config = dict(
    num_hidden_layers=20,
    moe_layers=[0, 1, 2, 3, 4, 5, 6, 7, 8, 9, 10, 11, 12, 13, 14, 15, 16, 17, 18, 19],
    normalize_top_k=True,
    balance_loss=0.00281,
    balance_bias=False,
    init_std_router=0.0216,
    num_attention_heads=4,
    num_key_value_heads=1,
    init_std_o=0.0313,
)
Below are experts of layer 6 (counted from 0) of a mixture-of-experts language model. Rows are named router (the router's row for the expert), gate (a neuron's input weights, with its number), up (a neuron's input weights, with its number), down (a neuron's output weights, with its number) and show model dimensions 0-63. Each number is 500 + 50 x the weight over its row's rms, rounded and kept within 0 to 999. Numbers have three digits each.
Before each expert's rows: a language model's description of what the expert responds to; "comes after" lists some tokens at least twice as common just before its tokens as in all text. This comes from a sample of Wikipedia text that the model never trained on. Tokens count by the router's weight.

# expert 37
Bare space tokens between words, especially before a following verb or noun, and leading spaces in indented lists.
comes after: " |", " the", " a", " and", " to", " was"
router:546572536492581456512575496506528498470468479479480449525535539544508525573489414522499406476453532563568610562507643546488497556579456522396525531463524540515522481540499480438532449501440562
gate0:455505491546505450546519437458571521568472505406550417483530454491556484463508514494476440516546450469484589470455512439599568495448479435471469421403500457484592496554418443445534542517479460
up0:490535459456447431559491534437488580430484503494494422504456464501476536541465492621504443473485453492456460415449594469475540395547451475528406569491494507442550466550490466479577503456443469
down0:524537456481539619534471477459487571529469510498569497482461492583543576456529472548466458510473463472430590579488476532481517476429581561557484493490445396428479476485523522504541488403498498
gate1:440608502580414531492469510506455624526474499455483364525487527464500506517518477563506615475453560567453527476546578500576549480438492563490514444449388514576568552529483434516533545450437465
up1:519544440539570512496579590412541514462461495471521555580528519519558559458474432485602436414535499488538493492485508449511436597509557433531476504504520480438464492483534413500441547511516606
down1:464497469604484573477442559575469561562471605475567419532489565464423617463444511595486539539553428577575471523558401458490529549478513481430510553619461411553414482539383442572404509500503492
gate2:370488547564460555531454479501497470542506455401510435512519583381498582557484476593442449511501467611518595538433471478424441572513474479452533488475492565482469499569533497455455513439589485
up2:591571542457540504496509516557553494516528566534489537475498387588575491390491477426486542507466444513427506547507572593556541440514486393510522499478473491478554546439510504510482465537432493
down2:434531639459530558535485581470521454490525556414562543583481539519538557406495442655493432558431471473406483484528475369475511523544447567518445534524535376452577479462462613490493448519512455
gate3:557434365467485570518461535559460467571588511489499480606507575449519423481518653476466540594517501501545548459498382519593577466495535469625503500522548544511464447522567486465534514504499527
up3:434443435466494495490455554479507519546551479458522519572524609559543549461498532465524528557510566506528485459515487427466547532466556504568442465479532462447451483538525502472565530518541534
down3:477530519484553501590561453437468550471556420554507540621527504464452447534411484595551465533491445460589431480594571521524496497481568439556508478550548407473497491535519539510525509582514505

# expert 28
Closing parentheses and brackets, year digits in lists and tables like 1943 or 1991, and w-word pieces such as wing, witness.
comes after: " 19", " (19", " 18", " w", "ra", "w"
router:542504498545501421518560489451468518469382497449542487559558539610471612529468475493475504444479484538513495523551439535512550598421511461423560519558508568482526459575514526417488525520462457
gate0:497514503428562496539504499505432528423485534522548566552493529521492546396542570440544455415505447464451434422418490544506472485522548503527480469472610522520501525601550498540494509493552484
up0:570535405512456473559509423477485572466436541481463581482655459392458580515514488481588507403476495515541497484505512476481564466550608475410468407529488588519582412566536579564469531397614493
down0:530464512588537487490496419494479541498507624476395529531464508386505493578396510475475401423452588588506483511457419433517433581485504574439443516439447543388531561489486471457539613575587519
gate1:533552491460473457517446489537438507521486524523572462581481469594351602496424564564481459587542526466525476509427444520415586522423573501506503561525452468518548554488483497409420457524464432
up1:502504567398467436474613481414499528459517660494443522537455514472535552516504515565527487409493479445497545440559427512411577414603471488544446504500535491514441573479598540506430483516522464
down1:509552594506541499545517513473454493535510438507477579471620490534483531497568499532452492452465452525445416450504520442514527443486543509503461490511470562438451468472416524447477495533512577
gate2:438489442565485534575542518507537534441466546513395475501480509541541594538527535567596647448537447466555363549507439542505481548478566508537566463462493444506582509527507476482552454489466546
up2:453464444556548477531454554452470472438507564405485628510385671429482457485449509587502504509505606479499490515466473468572504469616538467530566484475453520597514532456440443554533529473487470
down2:454528585605542489476458458553496503519479534486540492544482423511509502471557513470388545471549560464457540596492480496532572463425498445516520491476445431561515547492509483477481592516596514
gate3:457411575575501510547547544526500511522530481499447443511601507511500525501527525568468511507361465510443571589621425513443473433491401463483576428488448461438577483503562539428526463519523490
up3:466433504520549533419441555508513489501521523518573507488556506532488454507553529483511468528417453551452479444529407470399492505491489514569444491589453489550508508495480513474499521512494488
down3:509492398474560495513495521532525426479545490550450441567390492565517383496609509445487507424499562570453497522402543478446588536569508530457445457502473518502523512541461426436484504518470511

# expert 51
Years and digit groups after 19 or 20, such as 2010, 1999, 19-34, and pieces inside catalogue numbers, postcodes, OCLC codes.
comes after: " 19", " G", "20", " 18", " g", "G"
router:518541594542544458516466466475566492509431502511484512548498527489519564559466476482478515458464577615539576489474502516516496579545494493519502547583559478429533502544528405429495466549463491
gate0:430462554493550442454508457526467436566434566513394498456493505345529567494500418494437453513479509431474566529515472431493489564506529538588370485509513451425563502478582504497600497552523611
up0:518506513436488570532555531432594482481482456471573511582504513650544498415535582490495507419473459623502467526501451496531558446480415502412644437482486521581461537546519538435516455520613485
down0:538431473496439500502466420508434508540557510550615429483544610490583529463471530481528455507561598467460570556540496438490504483465530495500475456614542487475562478525466477449494467574444500
gate1:504548369516441581512529554422510588463469518451555492475572561491504535575396555502532474472546462489445444484515454600431508532597470514445544541454588432568432561398591457393526537452464556
up1:488554535507486569528486430451445550477415450500531518591426503557480438521512442470571485534513504539467423486542540427386501535575486521492416583501543529504489506519582549489499448492536488
down1:451463542539464501521484487455471464514463506558502586513544504556517402520547413540432415438546527529462463551514541510539525446480388502538456511446507559512493421554470516522464502586540494
gate2:448415508540547489504556540399473400458425496522562505591474467466523455516563529533499492515401493506501526512580496458461489557594527485587424512571472514598495529461482458465537520476385471
up2:480499513401450491434496544548482468566477497485607406464463555419623479484481540551523541407495524445474568479564472440452529563474487451453503458548466543494551451442585407487557496588468551
down2:508475496499501550495470439508460447436467388496526561504391465459395538475527531520483567494455520494527530379584465558479399451516512415458466488493416475505519510508480419521449490548525551
gate3:445500559453508454507490507518479505495457560526590490557524568444592530569505545543538520497470587552486530504468477542521577483450620513438489525592546508536441540414443482471483511477490552
up3:509536449483450383567504453486498441532557423568510418464456486577410560541465574520571540485491514479491433515543507439482499474515542510438531377505580520524471463512554509423605476495536581
down3:591502525540507491535521493401641484538462486535582460438542489537517505464476549491582478486535547577577550499447463536414482514520538476464572484489512487548473455572481509533420468479544408

# expert 27
Capital initials and short starts like F, M, K, Sch, Win, League, Division, mostly inside sports results tables and list cells.
comes after: " |", ".", " S", ";", "-", "|"
router:501546561538499492571509499499517509534454567477495495545464550533423544601483465552526451494494565490609512555524549494496525509508490473484568525570478592439576441515518406451466514514514541
gate0:485408542526555511518432442574549502461500549428457469507427580407531559445468496517558438440440428499535511535555477447404479528535525474478509437593560454454437515490461515470523437405423477
up0:504482506521417601448496490476425521419469496417445436456483575399529606449563521558421471510441479523420436441530429462446534498455498462532486461621557513451460533527513539445585468468527525
down0:416475512450571571511494459547415576461556500513422447494520486527445492456581494435593534521446503469581428522519465443529482562517526516532490437577448484512441458457485572516462421419543494
gate1:523524467470519504529453527484548384504550610513437468561401495457505433390441466472499514557487490584496388535438567512506524557521490473467574446619523534499502539392646486384545486570523517
up1:469494420576501466435462521636476580435551482459597486480479517503462555547472598533492548538499498478462544447505428447478578560492522496503522559423491427570512458538438493461472522464449456
down1:518415611551497415524472517537528527521456550513362454532571517533541531390560508464471515578581523545531470530541438476498530570463528514519608487448499528528509395496497427514480349464434452
gate2:494474571523528504536493528593508517616478441504502500516417589515472579440543486502500528566484471543656544433469508549427391566486517445405528526534481475432445530536542419438477535528519405
up2:520529471494485463456505493488563446524554574583551471509519504512548446525529582535463528497508494527401416524510476528552576429477531445569506492489471424434498471472379501515488415534498531
down2:497426508566470409493601436559431443428467535518474577444561527590477552453527501444561541427578455527562436571517456426499536483509526515476474617552592478518445444565415480383465524537475497
gate3:461507532565463479485441480437455478579539448507456510460457489548488484498483588529545536417461504474464570491508428590569441469551537472471523557515450442399533536567548487513415479436457491
up3:528513415430609508568520531595501469510519490513462481483495454419583575607454507481553498452554555535481453471511586459422501522404457513509503461463564552418478555543474539473510456515521558
down3:546540409453500557470400546506526460460473603462530451479491463506472536570404415466475430433390523470508510536507467493534462521525585579454548456478606574492542527448514536508479435481505602

# expert 42
Second pieces of words after prefixes like sp, pro, ex, con, such as a in space, te in protected, amp in example.
comes after: " ex", " pro", " p", " con", " P", " sp"
router:585485547534543463597525500417460528458491551513457498514571569519459473520538477606486390467588553617541540487515599593550549494520494465444578488537531566440547429515484509419592499562431564
gate0:548442515376529521433525440476499508498463513451459444408518595495466531508552499575527455484506460550556487484515482471432473503550554393367502422500437511389595445479449405468446467517496475
up0:400582566460474489425493478497456528453598456435443522440519558566418532489435510540535468397541470502420309384502484528475539518489479426479490485500539468463517512518534421589502542518503465
down0:473480458551566441539469477570500497472560552486548463425469521430564561499481510565523463642479433400426589422515539419483616461518561401476537479444538569469596574451579529490535569496583572
gate1:510465409513511484436494541457422467442662419455457520573465552597481510501504421542501551521573553578446525480538483535434480494575578501522482466526600465475483464503467432552426559471566481
up1:491571559532470451458476509499494580511460531562506408494447510466460533602486531560447485543450550471531532409491437515522481534472346493502486600523423507597546489473507538479458508515545561
down1:510520568419563465486409558474535447470604496460490453504529485393417502530470431449573618534508522434447565451459418542494416544494504467494480481446546572552448518497507471491463460467537506
gate2:485445462456444541450501417455588529434535533514503436459583494497431419565495540419444438511499570600443526486472505463459564590555506521458465472554510480532391516491493435457534546545411548
up2:475533369472613555422478442523608541465553511545442465487562455409527602474538460458549515458512502471479549579517454539488518486447467471574523468492462526502503435488486398461499486511435425
down2:502450487482486502449452465489488477522569504475573520605505477409571486549576573471548547561435535407525459499441575563459548496445485459558487480415489454530506462478411519473515529465463550
gate3:470439502511639490547514562540481613482614510483539430506476579538475430485644499544527512535548510548518508518576445446547529472585579472544438523529558515573580409541483500487534469566591536
up3:563541619507413478459443453388537499538428503501468548450438401508527583515406516504481485510482536430452439424490426510525456477477567526493519483571486537471508525453498483504471542480508516
down3:584559585522499533465477472427451538510415440503499482497418486506483597388555536608375539538494510519555516529467446580508579554485551517452472480432496500455526452533451529481515459476471555

# expert 22
First pieces of words after a space, comma or parenthesis, such as fe in feel/female/feared, E, C, S, plus children, women.
comes after: " ", " (", ",", ".", "-", " de"
router:564527540519571477577510447480481476491517506467457511468493556562417557626469461508517436472479547460529549484515466517564548456504446468494538541481512526418562456510444482433529346493456537
gate0:427478403428497523425532461527492510492480479504473482443490537493530505557436489529447501574563462536507491447433522496525468446478494531425535545565456454576534475569479512451428506448588521
up0:405500554527498520579477455525511503579504426535506501531491413510518557490534460465589542520538490543576491403563519509547552418480503481554498488502526490457480503538503571514446513455512541
down0:349535553547507515526517447576417419537529468512435580514625523557563531541519539355535531564528505473396468432386467514509499462453476500502574490521432464438431538435553559538446504471462500
gate1:500490565486593490527532510544540488568471560445472470461451519557543547528533436503474469522446508425520493589516419479544418453504431481430473523515487516498605554425444562529536575432482531
up1:449482505496426482463605468459483630470483476524542457513493488439448435468496519548492488598530452587516522390482569424431532498511494538544589519472581527495459426584614511404447535543512516
down1:489449578521423530527537540554512456545409431689406453410506519523475433511445583531524582460563512454479446444518495573473489466461536506588485490456553573493585475410564625472521398442485434
gate2:504532456512510414529545587437440437565493497526503442539514548550464459521591592596526514552499446592587479527415533538554516545546501487398497513441482446471577518497448495480549477430530452
up2:434518445486450461524486459472516454465524438502481532582637482550504465504544495573551528642539499615506447532510482533434545534479559561516592433551559512563485481461480536544489392472445529
down2:467450536416464454471492603503475541452526575489419461528453478481519491451563528524567572542599552488526412502461592570518534479527520459519555538492618528530504508514494462628549478559562500
gate3:378580526470459492570526492445537452545507596520518520582499611545524493489423675550556566505556446483535481548482538497435469532505472481541522582541466369504616480557466507445536442450450502
up3:554421539498558534469526490540508536515471486439563406460581419504445363478588432486555515469416578475556442516463476555581471462525549555411523412382530633536559528543429495546508500495517475
down3:525550464537490627484494503513493454452491473519509435521542382488500442520425464423488565513441549485592518571400494503490517440545490562499600442449492565432565485521512455573510416475502537

# expert 56
On opening a sentence after a heading, and starting capitals St, D, Ch, V, De, Y in names, dates, and table cells.
comes after: "\n", " |", " (", " \"", "-", " of"
router:568593557500579478482468452406524444524399534447555533580406502609365499531531480540528501410462508498554519464504609546580536524554464407502606539493537543494562485441531467495493431524474564
gate0:521440581477594465440432486484439488591535549454434509519510541520457524490512476508542544519513473437495463485516498532475470505459408461407474459583502559543516405542472562507483598580542528
up0:542554561492525543496428445454493523580526542515535523575468562476479536498482575502542482496453580426511418465481442502473598448538423490427453469520469487505509565488588508472470547468434534
down0:485512478496474482581492492469579487495544613480495475515502444519447566482518432523489471501560516586409523411468514571442516546461570432538398583444516530417501557656512553495492422514579473
gate1:555552505586500413499430553456574504441521536464575477505526560529438499402448470452508448498555416457494496482572425469524515577565582469534514445518466472539623488489454463479596489560499518
up1:580459465582491454484464481586549573471570554508592490525511484522462512494485532463510436507613437468563500442507410475551423501493482444495481511492481469493584503516483533488499583517515561
down1:494645518441552501558435454474467523654514529581568523542513551418554420499518525525505576479544531551488537533545543454556495471577501506433480483483485454517581550495490587633441490544491455
gate2:478408564497448600506521518462403567405451487607526466356452470531393477470577466534540468468519454478446449435496440524424559457481573503562466592504430434464469473556513486544446443546515500
up2:482527499494507534532510492449502357604608474426445503535556506491475532522459484477510463510536611571495553528588561457516508429445465556511504548515537544503496503524464490521515484504514479
down2:411406502591435441509535556512507495525476498490440496424458544479494424489523539477487523569489431515409507445561403538480503527467479524553486507582423464533440390546523381474546499440440542
gate3:490559500504464434558509560465529521543403562483470489559597602499528447492515467391510483483411549458463542522545505497487473491484459598569570573515583479497552580453530567545550534496399593
up3:605471542425413487537543504591488593528512390501523492429494444541491496525520419427500479476514505588547532430486554543460598489444457519549445436387565561492506516521523552439525564490465541
down3:562503592574447552500383502458570504590555446508546405494454543497511450540599414540552409568425545437503563455565562538472518485467613444416428402497505500490521499543436505407440543549534521

# expert 59
Prepositions introducing place or time phrases, mainly in, also at, from, during, as in from the 67th district, plus c in pre-c-eded.
comes after: "ed", "s", "ing", "ated", " located", "ly"
router:483549575500504428536583490473514504413495564511534533474570482451515506555510465489481452494461637552531572639500516577523552495526494461473613526636538534480555510526491473519548472560470554
gate0:496441567497520496532524484526433552474459571560500640461464540471453411472532427484590477520515631422427497501447571488486498485533473398526588484562554445468544504469515486622479578560429426
up0:468389568490522480529562547438487410391492541504524549491532566419465399471544505552566433549508608397480520481507532486584472470543411485506525511527568451511546505455472516550491591543424420
down0:538503408575459512401436479603551481552456501519445478401524543516532566498513512547601448477504567519515524467596565539489507427458398512538551503354410508488558458454459549499490486517567500
gate1:531517417477456489529523510443415452498532531528511462389585517459573508586551468477571627536511477455568514540475514544495483553460504466400598392542508557561536576515513515480538489483518567
up1:560462578442518521568519554501513465501538593420553534539443553485493428536518538510522541499458501540468538557453681477417358459426548428431454476548511464506556553518508463602449553520494537
down1:517544487421456572441427438548462478468477526479480467426504445451508562423470441510435439495508457495471387487491503541545573527492410510463536424414518535424467457524551502482505458503510443
gate2:479504472475500536441492460405595530438471487450499465409545428496421571537564504522495388403520452454526462483537505602505563433492443538589486537533612438488490541468547524444519471509490560
up2:481492554519529444540464590472441465540440483575523495519505468599603409487507476459488549489419505575535508372343534528445454484483482493481568551483393522526445404478466487463507414506515462
down2:624537505556532514591572428547442408498410582442544473495453432482609492522511465450547524491535520454594417452513585560403535531594421519484530506493513555584587415591515470499504585551492486
gate3:492476419497425464480504547383495498429521584478412552471473524492561491645566515505514513481470564545517501444460533503473511490454476520521473536564559432566606490558511546547558466435533402
up3:477517556552438586533493456532475551604522538476567418594491535471390532461457496479401466512508439476560476574471461496469430498538515472536564434456450597572495458462515457515492519587562483
down3:463497479507488473520537424479457513484464536534605488592489513403415461429495518436490484406416461594420463556492504557560510608574561455510485420391458555500445437445555496575564526445576574

# expert 2
Single capital letters or short capitalized openings starting a proper name mid-sentence, such as B in Brew, Bra in Bradenton, A in Avenue.
comes after: " the", " of", ",", " and", " in", " The"
router:559599538520534471629560440416496513453447542386516514553577548526501596574456467611472457548497554523593500500449574478522527485551488442459572582531500515522497387509425396460547473529441530
gate0:502500539437488477439500507481510503500481574477422520530541529525449544537400541582459460539408540519502467572490539499487384536541586477509513570450511572506530456530497533598433451540500479
up0:485448465487452463468416583533463589478502520509485567550468474514567517435522516423396411544496467504484536632570550496431536508481543453515456465571445449559597537533479471536486511511640534
down0:412443458555526558400450559496491519448415474430438570475506430579473527414592460516536539475464512566488490509557559564509542524500490505518522543477430511535454505624584571539504473609505558
gate1:518444540502465506475479461403553512513499552500463515420483584533497389531496482557470433534526555415537423530473508578500496528586489484453539578495549527489480511437507481487517532519493529
up1:469512556447531559570560587582395472536462465514484436460489476548526580530389505408499517446486533533468496474542549521467558510431571407405514457502577466552441497517507522560458598490432455
down1:508458497513510502474424445491483531523441505526409528479535479465509523506512447533457475474479457523501392449532535509453530414382462436528463558574476497536448481537442457471379455582522501
gate2:440537477588478481398434427449511459525508461508505484595438573489513559509441483489559433568472464532511331487471475478598420525515512564520615497525520574397436522524517442470572475524479493
up2:480407562443471500565550547546449514498476595450527436452467504439472473464610378512491541421580577455607523479444552551456457478492453463499377483483480468478509360563560515517459496438539520
down2:537455513539507493453531457447495522464553520507469512541417522495496565358471548515445528512577569474431601487473520497424489456472540453463576490510499471563545464485540479475504470559450486
gate3:427476458521477480480445548429412536537478583473479528459364524475496484499457456423625431512475533516560515505453579494499462415406471525475496540639537488512464464538525497482504471433505518
up3:537544522427518517405490606403509490429613535506485532554449496513539476604479467509559465412510498493571460539519418505485578486538512503456465450520508511462517499541615460556511527495475505
down3:393550466489429448494502535454489589600549460521531590531461535482535522482503604403428495567536479517522451510469576417573566382602487420519473612509498539505473489531564543548479550410488460

# expert 44
Short lowercase or capitalized pieces after a space, often name particles or word openings such as van, ro, gi, com, Ba.
comes after: " ", " b", "\\", " c", " $", " d"
router:533507531526497466570467438479476529440469522455509496534512535538433538484483428536468479464514504545603548513567499540531498496517439521483511493517477569501501450530550534474483531508504494
gate0:439425511435565435495346426560485503509455511486348459529490533491477477541501463480511522380485518416551498459527465524536461556506487455507506487645551542485460527607519533480573480528437563
up0:553525470552499558528563606486521491492407471514579459484517438636569549482469550469510473494517505505510553439504526604465519445366558455472428601478486522512567470516520402524498500475556460
down0:518458498457527628417458487546573526457480450552538561462481497499440499524514449489458522493596404492544558626434542546515541380460525538463443551551520532469520456552458568439511524410525490
gate1:400508397498427534425470478408493581534393502614429464546552547471516496438445397498518510494528486567542508450439489509484639509565454566522416421477477584481521539484470544494557473502517460
up1:512476595489556519540525559521406472432462524499552499502487441476494575562512459428516457552465573458516474539493575523507466526470610442492527490606514435467538475558551474587408540555509491
down1:520567544512432474507523475522538472501473545663421485500536498449514570454558456477620474602522511549464502541592459474429447519476472471456655554548509563475486649504510420485514525507489551
gate2:438401422520528553465395497503507482497575486420556522484417506486545449550475465526480518448474484533555487550501449626433512521490570420516487503418469543436564519447554505511435476524450470
up2:434440470532553564464395591540471472562604445515530547486506520491437458566503512493525577412533474596508503528473419611507470416490539411392410466467515490488459498541553547437519463565436467
down2:506504525601474649601555444502477476493635524526550509470489422444485549499452544548510537495417514462504452468493428500448386516508565454525413522524487582454571510477521476449446431496441474
gate3:503486482442461510471509527501475506514535476452494431492471494454530477528475444589470413435506495562550527590523426520535499489511393463529495496494439518450422605584528432542456450450482511
up3:427571437528480470550383444532456488563508512517481542539548496377488484477496597470487511522539517624594469466495434409427496482501504481566548561489416479584445530459507464485452457509475522
down3:467554476535493534557429581484536519556511444469481503549543509557442488461508533442455528425551440473487477407578489474540473534461466473531494466526475440518565547508451507518564552506467374

# expert 5
Short lowercase fragments right after an initial capital letter in names and words, such as E-d-die, S-in-ka, Ad-d-ed, E-n-vironmental.
comes after: " E", " A", " S", " F", "A", " De"
router:546552589483523471485480515510484572446461576471540489516501554564511581524541425510505489508512474576556532475579544534553604516516456562473578515567486469470550410476513463556459426573484540
gate0:479451496550528443521544580475483565475571516568404431487518527526534537436429470530444463522502493474448572483626443556469468546629470476525535592576448518461494504515500517495460477524505525
up0:535577435554529481448499485496511485558473455436535566536490458510408498477490446438499555507515442575526433524517535418561431461451554508495479447383485531569443437479458528512483394565547531
down0:425459572549604518573540551461569504477480537489523511629554594478500548556505498403499437557415532547595514546532432453464501508499519474538478560489494492477526526523471580495439486437502416
gate1:507523418460411469496487447643501498505426548476478505460522475441415447476526486548487475424479471435496518556511471502518500475437450449507606577572512519489497457434512514576444587424531560
up1:596503550498489487420599475498569424439507509486495485455424460522449500558462421541481463521552491550492441522530482540447512453558479479518425447491468501500380463518532468436445458500509549
down1:515512529519516600551491420425467519511491408520498464437504494622583533576527505505487535497466483517449511578445518586560594510429574450432470564511474441503433396511539408382473549408439511
gate2:518416577465484435516431625515423511430484466586587476547530541432552477596481483581585495457570390404456463504535417534524504427546460512435456506463552510536529540492581521530509455547477452
up2:467501487613465537587588433450488425510529514417411515508545561380548512509498435473406495537495526588545476472505604509433528558402614608588481473559486482497510447490427511457484481519480493
down2:504525509389469436506595477464540497445436509574456452444420565441534524467467494515378548599424496518496460443499455556545515534553495479484502500566507568463508513477538504552440544513491419
gate3:471462499498502508480472485565513511502493510515508487439577533495432558536443425385544494394542548545541544583526444487417550504469477483512475517568509551559502390526466413444535412430541482
up3:480519494476449509572460474526454599529446467531522561424554424514481416541493511498458515520495508575479440463515506585401459536518468487514608498487418422554456431486545540500507423455415568
down3:489490464540543542545500471440566526515412560405524499521490404490517458478525565454501445438500474593447503391500517540490497518430497475538568411439457590509482474492501463420542690481463547

# expert 13
Pipes, dashes, opening brackets and quotes in number-heavy tables and text, plus the mid-word piece "or" in word, worried.
comes after: " ", " 1", " 2", " 0", " 5", " 3"
router:587454504482518411548544429508391472496427546459478498553460582526477484509543361493453442488521605512545558451565504563505510523582468457438521564467545620429547403505597452497451450530511529
gate0:571524460488485500438536489489458535508495538598494523520526448561533570449630472564514470510564508557585352625481447532415427478505467569454589542438504503436480501401489488494510534496508534
up0:485462527496441500494538546504519528477479544430567452556540493522559491499390476464478474495517538431550585542444501430488510522489398484596507433442535559505552515610529505488430627538540528
down0:534436595512522494537476512598492488534524472491544553607514502537484550510535511531559514570492538450532463484480440537389535507497538554559527571526449519415502534548524521551521536580419431
gate1:513502542439506499498515437418549441514600497493507466453473542513415530468460461467416519550551466517481436423657427614503567555507474546499456447554460485467477515554600558497464405476410565
up1:408502533557497454474509530530457540487493532602404481575483492525503571499589539565595459459448502489499550583432521514408427460464517447508516560419486497441538454496508516566539475436564498
down1:433410473443511563587476512582483508492457529493512479472513503512516488479413448498554476441531532484503525462511492542455479499528569550529482432476491453523492486446445529492576524452508536
gate2:522440483466413582422489561464539499490448464410416561511520496451529465491491522476514464488485485529459406408584470450508487513561481485460543545526583572488557386498488516420455383453455553
up2:566501534425461544532472576509437433430494434600390497498560382494487472547479451403417525519475463539506508467601432471488497550532524472492474491595569477485547482484417455465491417498529498
down2:483421433466432486411479473464475424496550546531469486429528496460463523419478515491469531600533477498453524496500497485514483510495537497515462474459508509513419604548448473441535595575452309
gate3:564428538390491481463505537504531526541491455518499503495493499576526431535498539567442444422490538549576492424468417554456531430492525538458462483505574572426531458521414513505469436591521423
up3:450435506505563492544460470497520481499537472489490474549423588515524451523452490514482526454553425518446529429365453452500520509479488476514564491606401544528567457487439509453546432592466501
down3:414500514436583475496488518543434527553508594505408418502613429510460519558583593484521480536484507488461454455460481459514601493548612514532544520639531451454436510596496526449497488557583552

# expert 35
Articles, possessives, auxiliaries like a, an, was, his, and adverb endings such as apparent-ly, recent-ly, private-ly.
comes after: "'", " is", "ed", " was", " as", " and"
router:520508609476588464480537474504409484495484550449519514607589520599520536537402506472504505546425475523540555589517544507515577487618448534474511513543515579488541435495398468392417479486465535
gate0:416492507442566385443508443593495581425515534441513527479525522570555447558452533518478399501513449513496589484466607446519436501443446527479586497514500394537450425468476527461498531419559542
up0:392461503528555512391533444588499447559505526507428493587465453544473381529405535475464447470432501542444474434466567480495481583442446444480436562529419481501483437513463487447463527505609533
down0:537445523482541479491497496489555465518583441402606572476510546519425489441472450438528423519451462585483531492479494467477484508436535466437497489474578453531501383485458506562548480430494554
gate1:484445448490505478530472410559551548591473530529524520527644469473501524541444513500601503520475497530573545488567445509522495437454440517440490574471459442563450505481450512569399557425542436
up1:386625532513531547457437529455509422411491593518513513544436565533527494472464578428417531496461576518496520446443459505413564532618539520511484524569481459518502521460586512496641531469507534
down1:561547446442437491523552548434546496547577504513480449502595614530407462557513512509491408473483368531548544413567514504507515480464560511532495466454513532443447501482570503460444485515568482
gate2:468451366533489447514486439506495498509362474463530505488488541398433499496499564495519551478499471512469462513539433564587544499485461518464505484452615549460433513491470499524416563461523518
up2:500567513519578593620421536518561596524587493467484385547468401596488466440504511522505498485522512524553527477530605444438434544431528441451579550565551492481478516570595544490527403542488526
down2:525481494517518488512488530528534509533435505532479503500581566380514447527468482514548556486445607551427473541437487504574382498485430541530533523490532476449429575528529477424391516494561382
gate3:385509484480568479530555523604446490531556541568500562488587466495480428549529513487562413449484520451381536506407511501547546506489533432469428527473538510594525511489576393498492612469451514
up3:600500445528415496457526452429493518441443515397506506563456554522478539413501570520477508560489483530587450509577496491383415483552521505525579460567473490426519468482436588514513391517581499
down3:472520555466556586503495524499471473520455512484464583601507448479514503566535519436582459460532536461563376514426462513569448479495455471484520526530648545411524508569529521489539510537485482

# expert 25
Function words such as as, with, to, due, because, though, despite, plus the verbs make and become, and word-start pieces like de-dicated.
comes after: " the", ",", "ed", " to", " and", " due"
router:560513496541584464493516484496455540469499450517516445513483531575390547474541444611463448475504544520565513535522585532502567463550486481495492578512538509479534505516458472446439447488463541
gate0:459430407487601511546492513550543507481448410580530477476507469624481455521466551598466510486463524499537540408536486498464445515474472476599540555580506541456578502485409465538503450541505524
up0:457463548415465579518512499495450517483470465558523506470507445482503512442514504477454555439501514493504506465568485405446486552513441502544529508578438392445495448528583496523518542487480478
down0:530488436512386489499569462467507539535514513532510468538590450433520459496511509487485528559512432498465513459607556430443581507492528489449413467432584563438588465463404553490584558469525531
gate1:530531454413448590524525465589611498522490549544532416555428480493470377447415517489425531463476523540611468519533479536535442537554450485491581582477509532488538596520502437543581470409486420
up1:394540481462476470475489515454519467493463474412344521488548519524518447451535546549505531506487461512537515526559517449498559515486476501446464427400428501479433474592522571450465473457518494
down1:625507547456452438515467517490475432542512479555505446466500500556419473532489452442534513535410518506518592530521560469477412491638508441546456570506512444495506464537502487513545470526454504
gate2:481530561528539505543515500537487552498460579464524580518471600444430548449583515572433472452591443463484545579445537545506487468486513503537518528548448455553490540585501526493587505439499626
up2:514507508469500473454520495524572490523475521542489528443489431451502422526547471453488508500431416464625395405489376507531585463534584447605512480536480547611560479500518537525457464535512461
down2:458529549488432532495440462529511581595445513424420481585507426491425410585560464545538370419447499504502531564553442460484535535447528513439479475395421519506531507504533536436423476399442459
gate3:546490456496594491487537554585429463508535559506525457499491453503510581432545489539448567512536494448497466470569505454497467451447481489524569482490445520614521515439493539407466423520512513
up3:504473493573541502580484496534546545453419473488601517607439473480436452482507557477438471550508466385458489448513439455492514527498562554571499500575441455461548465487452554446472463432513522
down3:499417484496522486489596456459411482469497524507431509521510456559491469540514470455453624439493562527445475498454467447591438469464460505507445551508550521520469475552500514589615482507558544